Below are experts of layer 5 (counted from 0) of a mixture-of-experts language model. Rows are named router (the router's row for the expert), gate (a neuron's input weights, with its number), up (a neuron's input weights, with its number), down (a neuron's output weights, with its number) and show model dimensions 128-255. Each number is 50 + 12 x the weight over its row's rms, rounded and kept within 0 to 99.
After each expert's rows: "comes after" lists some tokens at least twice as common just before its tokens as in all text; "raises" lists some tokens whose logits its average output raises strongly, later layers aside. This comes from a sample of Wikipedia text that the model never trained on. Tokens count by the router's weight.

# expert 11
router:70 34 59 56 58 59 48 60 59 46 51 50 44 51 47 66 61 36 70 63 52 51 22 66 52 40 67 51 59 43 50 52 54 63 37 52 28 60 57 68 59 47 60 41 86 54 59 46 53 73 57 69 44 54 55 34 60 18 46 31 59 28 47 32 46 41 32 10 30 28 48 50 57 44 41 53 46 54 44 58 51 38 51 34 39 44 57 69 48 56 69 51 60 59 32 62 46 53 53 66 65 52 53 32 52 46 36 63 42 43 42 51 53 35 62 41 60 67 33 58 32 38 44 49 42 23 60 49
gate0:42 55 47 71 48 44 35 53 74 69 43 42 67 64 52 37 48 72 69 64 55 68 56 44 59 36 49 50 59 66 41 37 59 59 51 43 24 69 70 38 24 63 26 65 79 63 38 46 48 50 74 45 65 41 58 65 34 46 52 40 39 50 60 41 33 53 25 58 62 56 55 66 42 35 61 37 57 59 51 37 43 52 44 49 45 49 51 50 47 40 44 46 55 42 59 48 69 54 58 56 67 46 52 46 40 34 71 59 57 52 36 13 62 44 31 46 49 22 72 58 54 55 77 73 49 66 49 55
up0:30 58 35 72 44 27 49 46 63 50 59 55 61 53 46 36 44 73 40 65 46 56 67 30 66 39 59 43 57 54 31 56 35 48 47 58 37 63 60 51 24 55 44 62 48 60 34 52 52 84 75 44 48 43 63 56 56 39 34 42 45 42 58 50 46 64 24 46 57 57 52 64 52 22 62 39 74 61 61 34 20 69 46 37 61 65 45 51 51 38 37 54 52 55 48 54 64 71 54 58 62 61 36 65 40 45 45 54 61 58 38 36 60 52 27 35 47 42 67 48 60 30 83 62 58 61 36 60
down0:54 31 40 51 33 23 61 68 35 41 42 48 39 48 60 69 55 38 54 49 35 46 45 79 64 66 53 48 48 55 57 71 63 42 24 29 30 40 72 43 59 40 44 50 36 49 31 50 60 48 56 59 53 46 33 53 71 58 39 18 60 50 48 52 45 45 65 51 57 52 56 26 47 47 40 42 67 74 66 54 26 31 61 39 30 59 37 57 51 47 73 71 48 53 52 29 47 54 57 46 60 31 60 46 52 58 42 51 67 37 50 49 61 41 56 55 42 55 27 72 46 46 37 34 50 26 61 58
comes after: " ", "1", "–", "2", " (", "9"
raises: "0", "1", "2", "3", "4", "5"

# expert 18
router:63 33 75 52 41 38 69 57 73 44 53 37 52 46 66 47 48 41 72 56 44 65 26 55 56 53 50 53 69 56 69 59 46 61 39 61 23 64 59 57 61 52 56 34 83 32 66 38 57 65 61 52 38 64 37 39 45 33 48 24 56 38 51 36 62 36 20 16 39 27 35 64 57 45 43 52 46 69 60 49 51 44 47 46 44 49 67 61 40 62 61 39 51 57 41 55 57 57 51 69 61 58 41 45 49 43 44 72 49 45 45 48 60 39 45 67 45 57 27 47 42 34 59 31 44 26 49 47
gate1:41 50 55 58 54 57 64 66 49 46 45 47 56 48 39 41 69 58 50 58 34 54 59 53 60 49 54 39 40 40 52 55 48 59 52 57 73 53 69 49 66 48 56 42 31 84 61 66 42 50 41 50 34 35 51 63 41 40 52 57 51 49 54 47 60 32 46 43 51 51 56 71 75 46 55 64 71 56 18 51 54 37 68 62 42 47 43 50 64 42 61 61 43 60 33 50 52 31 33 57 50 51 45 55 70 46 56 39 59 41 55 49 42 27 29 45 60 67 42 25 45 13 64 62 57 50 45 60
up1:58 29 75 44 73 56 73 66 55 32 47 68 57 29 44 37 49 50 50 62 52 51 63 54 59 28 51 41 43 51 43 48 53 65 62 56 68 67 52 30 34 53 56 34 31 74 56 52 61 56 50 51 27 57 54 59 31 39 50 58 51 44 49 63 60 37 64 34 55 61 55 74 53 42 59 38 54 83 48 34 42 27 39 35 41 33 32 76 55 28 68 50 48 53 55 56 52 45 49 59 61 59 27 58 50 59 58 33 46 51 69 41 56 38 51 61 47 51 40 38 37 42 54 44 50 39 57 46
down1:63 55 45 44 27 58 62 62 49 32 48 67 66 60 69 41 67 65 33 39 66 57 55 61 47 56 65 39 44 55 32 47 57 60 67 61 59 38 42 43 40 53 40 48 54 66 36 64 35 41 62 48 71 48 51 57 39 40 56 47 31 40 56 66 57 29 53 25 60 38 71 54 76 45 50 43 78 50 53 41 37 41 43 37 59 23 50 44 56 56 69 59 39 27 61 39 47 59 63 53 41 44 48 70 49 32 57 58 56 46 52 37 68 40 43 47 44 49 43 40 49 38 46 50 45 47 31 61
comes after: " ", "1", "0", "2", "3", "."
raises: "0", "8", "5", "7", "6", "9"

# expert 10
router:48 61 15 51 51 57 57 56 49 41 59 52 52 74 37 54 47 43 34 59 62 63 80 36 77 42 46 52 43 64 51 74 37 32 51 44 52 45 74 48 44 51 44 64 50 57 64 67 50 42 54 38 55 57 43 60 73 61 53 67 77 57 59 54 41 57 55 37 48 47 46 64 51 48 56 46 48 50 50 74 59 42 50 50 67 50 47 25 43 39 43 30 53 36 47 41 41 54 33 54 46 45 49 37 43 45 74 48 63 66 41 56 22 53 38 44 65 37 48 31 67 51 53 51 45 52 44 46
gate1:65 44 71 75 36 53 16 36 52 38 41 52 53 66 45 49 36 42 42 55 48 40 60 41 38 35 66 54 48 26 39 54 56 48 57 49 29 54 43 43 48 56 62 53 50 52 65 57 62 66 28 55 50 63 30 46 50 56 49 34 42 41 21 51 40 47 68 69 56 48 33 30 43 39 48 46 63 41 36 43 55 46 69 71 43 69 44 53 48 53 36 50 48 67 55 61 39 36 51 51 58 67 48 47 33 36 44 48 50 53 37 49 50 39 35 60 46 64 34 48 27 46 40 37 35 44 41 56
up1:48 78 62 36 59 60 60 42 50 30 54 27 66 58 51 25 72 65 57 45 45 66 37 42 47 54 34 42 45 62 62 46 45 28 34 64 36 58 33 76 48 33 59 39 59 48 38 53 47 60 62 50 36 46 39 67 54 62 46 66 32 48 48 66 36 70 56 44 40 64 51 46 75 68 51 46 51 48 83 60 64 44 50 55 38 42 56 34 50 54 30 44 42 35 36 54 51 43 49 42 49 52 63 66 47 55 43 56 54 29 31 51 52 43 64 25 50 52 44 48 78 61 53 61 45 54 45 32
down1:59 36 55 69 42 35 43 38 36 45 46 51 57 44 47 61 32 65 48 41 69 53 37 46 46 61 75 68 25 19 40 28 63 30 70 62 57 62 61 70 48 49 55 60 70 46 68 54 47 27 50 54 44 85 67 44 61 52 57 45 44 49 50 29 53 66 46 70 31 78 45 71 51 46 54 57 65 23 48 65 56 39 72 39 33 61 50 60 45 61 63 47 58 60 49 51 74 46 41 73 34 52 34 67 40 53 27 67 34 64 49 36 68 57 47 51 28 54 48 69 60 50 68 53 79 74 52 36
comes after: ",", ".", " and", " where", " that", " when"
raises: " also", " was", " the", " a"

# expert 43
router:40 37 58 53 44 56 58 48 54 34 69 42 47 49 31 51 29 57 33 31 51 46 50 79 39 55 59 56 43 52 52 45 75 30 64 45 56 63 65 53 48 56 53 35 43 47 62 53 72 39 29 39 58 58 46 40 43 52 29 55 45 60 57 74 75 47 46 42 62 59 61 69 54 38 55 49 46 54 54 29 38 62 60 50 51 46 61 47 49 74 30 52 40 43 45 69 63 57 76 19 45 61 32 48 52 70 38 48 49 48 47 51 65 42 37 28 56 43 39 47 60 60 47 55 82 45 66 48
gate34:59 46 65 48 19 38 56 38 48 75 46 72 40 31 38 31 48 37 58 43 57 35 38 33 44 36 61 30 67 28 48 43 57 67 53 68 57 61 42 40 65 60 50 60 52 43 37 32 38 35 59 62 42 34 71 64 68 67 63 36 46 59 46 46 38 45 39 45 48 49 64 41 52 73 62 37 68 42 63 47 43 50 28 58 45 49 56 57 50 89 44 34 67 75 58 62 51 64 42 36 51 39 33 57 58 66 64 66 47 71 72 46 48 24 39 45 47 59 35 41 26 38 61 46 48 40 40 50
up34:33 65 61 38 48 36 55 25 39 52 29 54 49 49 41 41 48 51 66 33 46 56 30 36 49 48 59 50 51 46 74 47 16 73 47 43 61 48 59 33 40 72 47 59 55 57 83 75 41 46 57 67 53 54 37 60 55 52 50 49 28 58 37 53 39 26 52 24 41 26 33 48 45 49 34 55 52 58 40 44 45 42 52 51 59 49 49 62 50 46 52 60 21 64 49 58 49 45 54 58 75 47 39 37 50 69 50 43 42 59 60 38 54 40 45 43 34 56 41 64 43 71 56 43 75 43 47 36
down34:58 35 42 38 47 40 49 51 46 51 58 45 74 65 40 51 52 47 41 39 51 55 61 48 41 70 36 55 51 40 47 46 57 22 43 39 46 52 29 75 50 74 44 27 38 56 36 62 64 64 67 50 24 45 63 41 76 64 56 45 55 44 43 46 47 27 40 65 63 55 43 40 61 47 65 31 59 43 38 55 54 59 61 36 25 37 34 45 57 42 53 54 43 66 59 48 46 60 48 60 34 50 57 49 38 49 38 60 44 65 33 65 64 46 41 31 50 60 66 51 65 58 52 74 52 41 57 69
comes after: " the", " a", " The", "'s", " his", "The"
raises: ",", " and", " in", " (", " for", "."

# expert 19
router:55 45 32 25 55 43 43 46 56 50 74 64 44 61 43 44 67 45 38 52 68 53 44 63 36 67 55 56 39 49 59 55 51 64 49 59 60 27 52 45 52 68 37 53 40 50 59 48 69 57 53 59 44 39 52 59 63 42 56 29 57 51 32 44 55 78 23 53 34 66 45 59 48 44 50 58 36 64 62 60 44 59 22 59 69 57 44 49 36 60 37 60 45 48 41 81 21 66 47 53 54 65 58 33 32 47 34 60 39 73 49 61 56 47 32 48 68 59 69 51 47 59 45 30 53 59 53 59
gate0:58 46 61 41 58 52 41 51 67 69 58 36 46 48 50 33 38 49 32 55 58 33 60 65 61 46 36 52 51 54 48 52 62 39 57 67 47 49 54 58 61 48 33 46 51 51 24 21 40 39 69 54 50 47 59 53 55 65 69 83 46 66 65 49 46 21 45 68 38 67 40 38 31 27 66 37 64 42 51 35 76 33 52 34 53 37 48 54 42 52 63 70 57 47 72 52 28 40 33 37 73 40 37 77 38 58 42 43 41 63 51 34 60 60 52 44 53 17 62 41 48 59 42 72 47 40 73 59
up0:46 36 52 52 70 50 62 62 46 25 49 57 43 43 65 51 53 46 48 53 49 47 47 50 50 36 56 30 58 53 41 48 48 49 45 38 32 39 53 40 49 43 48 60 55 53 83 54 39 42 51 67 49 47 38 53 60 37 36 38 62 61 44 43 64 59 57 51 62 52 41 47 40 50 46 58 39 51 58 54 56 53 46 64 46 67 44 41 52 61 33 44 29 60 53 47 52 38 61 59 43 52 57 48 24 38 73 52 56 66 47 67 47 59 62 55 46 62 66 55 63 30 39 31 65 54 33 25
down0:54 52 48 41 45 30 69 37 41 46 50 38 41 72 61 46 48 50 59 55 33 59 42 52 43 54 61 37 41 41 53 25 48 47 75 37 67 43 45 58 49 46 84 18 67 35 64 45 54 54 39 57 62 43 54 52 37 36 63 48 59 67 72 62 48 50 27 64 49 27 47 58 45 64 39 40 36 39 49 54 76 58 63 62 41 58 43 50 44 43 46 17 57 34 48 46 44 64 68 58 64 66 32 51 76 55 53 44 53 69 61 73 28 44 40 57 28 50 49 37 46 67 57 56 37 46 53 54
comes after: "%", "0", "|", "8", "5", "4"
raises: " of", " ", " and", " in", ",", " ("

# expert 45
router:36 47 48 38 47 55 44 59 39 49 62 58 58 28 54 40 79 31 60 39 46 53 72 43 48 48 81 70 43 48 61 51 33 47 42 43 58 49 44 62 50 43 47 63 35 43 44 60 36 54 34 35 68 40 77 62 47 26 72 46 53 52 47 23 42 63 54 66 32 50 26 37 44 61 56 58 53 44 41 52 43 48 55 47 32 52 39 47 33 56 52 33 49 55 40 43 56 41 45 49 57 46 37 60 46 29 40 48 60 40 35 61 59 59 62 59 48 44 90 44 45 57 54 55 64 53 45 55
gate1:49 76 39 57 66 41 27 30 58 58 47 55 61 41 49 60 44 63 53 55 73 41 42 49 57 21 54 55 38 49 52 55 68 67 43 66 68 49 32 57 50 59 47 54 54 47 52 39 23 64 46 58 34 52 50 30 37 65 58 54 47 40 53 51 59 39 59 44 44 41 47 42 34 51 54 36 56 32 35 26 41 39 39 54 46 60 55 50 50 53 61 34 33 63 63 45 28 42 34 41 56 64 33 32 49 33 48 66 66 42 76 66 43 38 55 44 38 42 44 50 62 30 34 50 56 51 25 59
up1:40 38 53 47 37 60 37 42 44 73 46 68 41 46 45 46 56 66 45 54 60 46 58 50 33 33 51 49 36 60 30 46 45 58 65 69 35 66 63 51 50 50 59 59 65 54 51 52 58 72 53 28 68 39 71 48 53 52 48 49 39 33 36 64 59 37 42 54 41 34 51 41 53 35 38 52 44 39 52 41 56 59 53 66 47 51 54 35 57 41 33 35 45 57 54 61 55 41 53 42 55 56 39 73 62 30 37 44 40 49 71 59 51 49 47 40 62 36 51 51 57 71 58 52 45 52 45 71
down1:52 35 43 38 69 61 49 49 60 69 53 49 46 35 74 46 66 65 41 51 66 61 49 52 62 38 25 50 54 40 55 63 25 55 71 36 34 46 59 45 40 52 51 62 34 33 60 58 56 55 45 31 44 34 55 41 55 58 54 61 53 36 28 62 67 45 42 34 52 75 41 38 53 49 46 55 36 48 44 60 53 49 57 51 50 44 64 45 37 53 62 67 51 71 39 17 60 60 36 45 27 55 36 41 43 59 41 41 45 49 37 54 38 65 46 41 40 60 56 43 62 71 50 80 39 61 37 54
comes after: " |", ";", "|", " USA", " /", " ESP"
raises: "1", " in", "0", " by", ","

# expert 0
router:47 64 30 59 50 36 47 48 55 47 56 64 56 30 59 62 44 26 63 36 45 28 53 37 48 35 34 50 68 49 34 47 87 47 37 36 73 52 37 37 67 67 51 55 61 73 32 49 53 50 67 59 61 42 36 31 53 34 48 40 65 35 58 58 45 53 57 62 60 43 30 49 65 43 50 24 44 88 53 63 26 47 64 61 50 59 47 64 71 36 56 30 37 51 73 29 42 55 65 56 54 33 63 57 49 34 40 41 51 33 73 45 50 37 65 54 52 58 43 50 54 40 49 50 46 49 41 31
gate0:52 52 41 50 48 57 41 46 45 56 42 43 92 42 56 31 58 35 34 30 74 47 40 50 48 31 67 62 46 49 45 45 75 38 70 49 44 72 61 70 49 53 49 38 55 49 58 72 52 44 75 68 46 38 39 31 48 29 55 58 34 64 55 36 59 69 39 37 59 59 61 51 41 32 59 43 29 36 59 55 23 54 49 37 51 35 63 56 45 43 60 46 43 56 54 48 53 73 69 50 60 51 27 35 50 52 49 41 58 57 44 51 56 81 40 38 61 60 29 50 47 39 51 62 22 57 55 44
up0:44 69 73 25 40 54 49 48 39 61 40 19 38 56 61 57 76 42 51 39 31 48 51 63 55 55 42 61 51 59 58 43 56 38 50 56 53 52 43 53 37 51 58 61 37 42 64 67 59 60 58 64 58 46 44 47 31 44 46 54 62 36 43 47 45 49 62 37 36 45 55 57 39 58 68 39 58 48 61 35 71 40 59 57 54 38 62 51 74 53 63 41 68 39 49 52 52 45 35 26 41 51 45 38 64 44 54 42 72 44 58 48 60 46 38 56 39 66 61 59 31 29 58 42 52 37 35 36
down0:55 41 54 38 66 64 54 39 78 47 48 51 41 52 25 50 54 71 66 63 21 52 48 63 65 47 50 51 51 44 50 62 44 65 44 67 57 44 42 52 38 38 28 54 31 59 48 43 24 63 52 66 34 66 55 46 53 48 44 58 58 51 34 46 32 56 71 63 60 36 56 31 48 33 68 50 55 56 60 40 53 44 49 60 58 52 42 37 59 51 34 44 48 47 55 64 62 43 70 40 34 61 46 60 72 39 60 50 67 37 46 45 46 42 57 53 44 52 31 33 36 34 57 35 38 30 59 63
comes after: "0", "2", "9", "1", " Se", "u"
raises: "1", "2", "0", "4", "8", "3"

# expert 6
router:65 76 47 27 48 55 46 72 57 41 39 62 63 56 54 57 55 53 32 36 69 34 56 42 50 49 64 50 72 49 50 59 32 28 52 38 48 23 51 50 43 54 64 29 41 51 41 34 43 13 77 47 42 64 46 57 57 51 43 45 43 53 81 56 62 34 54 52 63 56 59 69 56 50 48 39 61 36 53 31 69 74 37 62 41 67 70 50 73 36 39 45 68 48 42 57 43 56 31 41 48 59 33 66 54 49 50 36 50 42 49 54 61 26 26 61 64 51 51 56 39 75 47 65 53 42 44 42
gate1:54 51 56 51 45 35 61 60 42 55 52 32 34 30 51 30 51 63 30 56 49 56 35 44 48 45 51 57 52 60 53 61 42 41 53 26 39 57 36 40 46 48 24 42 39 36 51 35 41 50 40 48 48 46 36 40 49 65 43 44 43 41 59 64 30 55 49 51 43 31 35 47 52 46 45 64 49 52 59 59 36 36 51 58 58 59 62 53 66 67 38 43 40 41 43 47 56 49 69 49 58 38 48 59 44 43 62 44 83 44 38 30 57 51 38 55 47 65 30 52 39 48 56 38 62 70 53 62
up1:26 62 55 48 43 48 40 38 46 39 29 60 51 54 54 58 53 57 60 36 63 47 41 67 46 58 68 46 50 35 49 43 68 67 70 55 53 59 56 49 67 43 61 47 60 66 53 46 21 43 62 47 48 40 59 65 47 52 55 48 66 46 46 45 38 44 51 54 46 49 54 30 60 53 47 30 54 37 50 52 68 37 49 45 67 37 53 60 48 67 71 45 69 39 59 46 55 36 44 60 52 53 40 45 41 58 44 58 44 67 45 57 52 47 66 39 80 44 48 56 62 52 40 57 36 28 48 51
down1:46 55 53 64 54 64 47 42 48 68 58 65 46 67 46 51 60 46 60 51 51 41 59 83 60 41 68 54 51 52 57 41 37 74 56 42 37 42 47 63 49 62 56 61 67 62 64 66 62 31 47 51 56 45 48 38 53 41 39 69 39 59 64 28 65 47 53 60 37 49 63 61 51 44 40 71 16 50 61 61 44 37 56 79 24 50 49 51 55 48 64 64 47 65 49 39 27 34 45 40 39 66 54 62 69 63 29 58 58 52 61 48 58 62 44 61 57 52 82 47 56 61 67 36 69 46 73 38
comes after: " the", " a", " of", " and", " an", " for"
raises: " and", ",", "-", " "

# expert 37
router:49 34 41 47 45 54 53 41 58 40 60 57 35 59 36 59 56 34 44 56 56 47 41 71 42 41 71 54 47 60 67 57 35 46 41 33 23 51 63 45 32 45 50 65 30 45 57 44 54 53 41 42 53 58 59 46 63 78 26 67 52 65 24 51 50 73 64 19 26 62 56 61 45 47 54 30 44 76 47 30 59 54 48 42 71 60 45 51 47 46 57 34 55 32 27 67 44 61 38 72 53 40 67 26 37 46 68 63 44 51 32 53 48 65 42 39 57 44 36 58 49 54 53 32 53 57 56 53
gate0:50 42 54 41 31 66 34 65 44 48 68 61 36 49 30 28 46 41 57 62 43 46 51 48 41 63 35 70 40 35 48 72 35 26 60 61 46 54 51 46 53 42 65 47 31 38 48 64 55 53 50 50 48 66 33 44 76 74 64 28 57 34 46 24 67 60 68 52 37 56 51 60 41 63 40 62 53 81 72 37 48 53 48 69 40 59 42 41 49 50 43 23 45 58 38 61 49 38 57 55 51 79 56 63 72 63 54 60 45 47 57 60 50 45 45 49 38 51 49 30 21 47 47 40 55 49 54 39
up0:52 41 69 53 65 65 72 31 61 42 45 51 57 69 41 57 36 50 44 65 71 41 78 43 45 59 32 51 54 71 45 54 49 58 59 44 35 41 46 63 64 43 27 63 57 40 54 49 20 91 56 37 48 54 49 60 67 59 53 60 57 67 59 32 61 70 48 33 84 49 65 54 55 35 40 41 34 39 40 54 51 49 62 60 40 24 54 59 53 33 55 60 71 56 49 49 43 62 58 48 41 33 32 48 40 88 60 47 41 47 52 64 43 55 40 59 55 47 37 58 35 58 44 41 43 52 39 31
down0:35 46 55 42 41 45 68 49 40 64 26 42 52 37 62 41 51 27 45 54 62 67 37 56 69 62 66 53 57 42 39 60 42 42 49 76 40 61 55 63 63 41 57 29 68 54 80 42 56 34 41 66 35 42 55 53 51 71 55 48 40 55 50 54 52 46 48 62 45 79 46 39 55 44 54 47 39 65 58 53 72 62 52 42 58 64 43 37 41 45 56 50 59 34 40 41 48 47 44 28 53 54 50 58 44 53 42 67 72 48 62 54 40 38 39 48 72 52 39 46 54 47 49 66 73 70 55 42
comes after: "0", "1", "2", "9", "8", "6"
raises: " and", " the", " with", ",", " a", " in"

# expert 1
router:41 56 54 39 51 40 46 58 28 41 52 54 42 39 59 44 34 63 48 52 44 44 41 45 79 36 53 34 77 66 46 51 32 23 71 60 54 44 52 63 54 47 67 25 38 45 46 60 32 47 46 59 61 51 60 66 54 72 56 59 48 38 54 55 48 30 74 54 55 63 72 63 38 46 56 36 45 39 62 65 50 51 62 61 27 53 63 50 71 32 63 28 47 48 56 32 38 33 52 35 56 45 52 57 38 43 50 39 46 41 74 38 51 49 59 72 40 30 47 72 59 50 29 47 54 50 41 48
gate1:55 78 62 11 68 58 27 59 44 50 58 39 54 27 32 53 45 57 39 63 53 53 65 54 52 38 50 45 30 44 61 47 48 44 57 42 33 57 60 40 71 44 40 56 53 55 48 56 56 66 63 64 54 56 28 50 50 66 43 55 53 64 56 51 64 32 49 37 40 40 50 70 34 69 53 54 45 47 53 20 76 53 61 55 46 51 55 24 61 55 53 19 46 38 28 48 46 46 68 57 68 42 31 43 55 73 55 31 44 42 46 51 62 35 49 66 34 41 49 46 47 45 60 47 20 35 49 42
up1:55 63 54 56 42 48 39 84 48 28 61 26 71 42 37 54 47 47 65 42 63 42 45 57 65 53 38 52 64 61 40 56 63 56 55 51 32 35 55 45 63 55 47 48 48 45 39 56 53 61 61 60 32 52 38 60 57 44 61 40 40 22 43 33 49 46 51 48 65 56 58 39 61 48 52 43 45 44 55 40 36 79 44 36 34 34 54 38 55 47 56 45 38 65 40 58 66 43 59 57 39 35 49 35 45 41 86 37 45 48 62 53 66 58 58 58 38 37 51 36 54 46 37 50 43 45 45 48
down1:40 61 40 53 46 46 48 57 80 54 63 45 33 50 51 31 42 44 26 49 59 41 40 44 31 50 37 75 57 61 57 49 55 57 67 33 49 32 27 38 47 73 49 62 54 40 49 43 18 62 72 68 55 57 47 47 35 48 44 49 43 64 44 40 48 33 53 64 34 25 69 40 66 39 48 62 56 81 61 51 59 26 48 52 48 54 44 66 45 61 38 48 50 59 66 58 65 36 46 48 46 36 57 55 51 71 71 43 55 58 30 56 58 55 60 52 30 49 32 56 57 56 24 62 51 37 48 25
comes after: ".\n\n", " the", ".", "\n\n", " of", " and"
raises: "s", "n", "l"

# expert 7
router:39 55 44 53 74 25 51 41 49 45 48 48 69 34 56 70 58 52 36 43 40 34 75 47 42 53 59 25 54 38 43 41 54 55 57 30 49 49 56 38 60 45 36 51 51 56 55 56 47 58 60 66 55 31 47 38 46 47 57 42 43 40 62 59 41 49 58 57 76 58 53 35 71 34 32 42 38 45 50 50 31 54 55 34 41 32 68 78 40 27 61 45 43 40 53 39 47 55 63 41 44 49 56 48 59 41 44 26 60 53 70 47 33 48 42 67 52 69 44 57 60 58 33 30 27 51 47 42
gate0:36 33 56 38 76 56 64 67 45 64 52 48 44 53 44 45 33 65 31 49 60 46 31 35 25 41 48 51 44 58 55 61 56 37 59 44 41 72 69 54 42 38 57 20 51 37 40 68 53 46 66 28 73 34 59 62 59 63 48 43 34 38 46 61 46 47 28 61 40 64 55 56 45 48 42 52 58 72 32 44 52 43 44 41 40 40 58 35 39 57 46 45 33 66 52 39 63 50 82 41 44 40 42 47 32 53 36 44 40 60 43 47 43 70 38 52 50 33 60 69 45 50 40 46 49 69 26 64
up0:46 45 46 61 44 56 63 26 63 21 35 66 38 44 61 35 58 57 65 59 61 61 47 52 39 52 55 56 26 50 48 34 53 65 31 59 42 42 43 62 46 45 52 56 66 41 65 39 45 52 46 47 64 26 70 50 63 46 55 49 58 50 56 51 35 35 49 49 41 54 55 48 59 58 41 54 38 35 24 58 62 60 49 66 46 66 61 54 38 63 44 40 34 35 45 44 47 49 53 53 55 61 43 61 60 44 74 49 37 41 45 42 47 42 38 61 18 69 35 38 51 51 74 53 57 19 63 70
down0:56 57 41 50 55 51 56 50 71 43 32 58 40 57 51 72 65 50 66 45 60 55 51 48 54 78 56 29 55 20 40 54 49 69 47 47 41 53 29 87 58 66 54 37 61 31 56 34 62 50 49 38 40 46 31 40 68 47 51 46 40 51 41 63 43 35 60 39 52 50 45 43 44 49 43 32 50 42 55 55 47 38 59 34 60 42 32 33 40 46 43 29 58 74 64 63 59 40 55 52 37 40 43 38 45 50 30 41 49 56 84 33 60 46 40 46 78 60 53 21 56 43 34 51 46 49 53 29
comes after: " |", "|", " in", ":", ";", " Bh"
raises: "2", "1", "3", "5", "4", "6"

# expert 15
router:32 58 41 43 42 43 50 63 38 65 40 63 57 55 48 42 43 40 52 63 41 56 75 41 56 64 57 42 41 46 50 32 17 47 54 51 72 54 42 51 49 61 45 55 27 46 42 65 46 61 45 45 50 37 45 48 59 62 62 37 79 38 59 56 40 55 55 65 74 31 63 50 42 40 57 57 44 49 40 72 33 69 30 42 48 44 65 56 41 49 62 43 47 72 46 46 42 39 41 37 45 38 46 62 74 40 42 44 66 58 55 66 53 57 21 64 28 44 38 49 48 45 45 62 50 62 55 61
gate0:64 34 46 56 35 54 55 41 50 32 54 38 46 39 51 34 42 84 30 68 39 37 37 53 62 41 63 01 53 44 52 51 52 66 70 43 38 53 49 51 51 65 54 70 38 70 60 66 59 36 68 41 63 46 50 30 53 48 50 55 30 45 46 45 67 61 50 46 61 50 62 52 48 49 77 42 39 55 37 28 76 57 56 47 64 74 66 46 30 47 44 64 45 33 63 52 43 44 62 44 54 43 62 60 49 43 58 32 38 60 43 49 46 59 56 57 59 67 22 37 49 49 41 53 47 23 60 45
up0:51 45 63 21 49 52 55 56 56 62 41 61 36 31 58 34 57 43 47 39 46 45 49 44 50 56 48 48 66 47 37 63 64 75 44 46 52 60 34 50 36 53 49 60 64 51 43 62 55 60 44 46 67 69 47 49 55 48 60 31 69 57 67 51 80 47 41 38 58 63 53 42 49 25 69 53 60 36 60 38 42 56 45 60 31 65 69 25 50 50 42 38 60 71 68 63 51 55 62 38 48 41 38 59 62 60 33 68 47 38 58 39 38 34 37 76 64 60 79 74 36 48 51 53 49 62 35 43
down0:44 44 45 57 29 68 63 38 55 30 31 43 35 64 52 40 80 36 66 44 48 70 47 71 54 47 40 55 57 32 32 67 54 56 48 91 59 45 48 33 58 56 33 52 33 52 60 52 53 46 58 58 77 55 58 40 27 35 42 65 34 62 65 53 52 65 37 55 48 62 64 41 34 37 43 64 65 40 49 58 49 37 42 34 57 54 52 39 54 51 54 39 30 51 54 56 42 56 61 54 43 51 54 51 56 50 62 52 38 35 47 48 64 57 55 35 63 42 62 74 57 54 53 48 64 61 39 42
comes after: " (", " |", " \"", ";", ":", "N"
raises: "U", "O", "K", "H", "G", "W"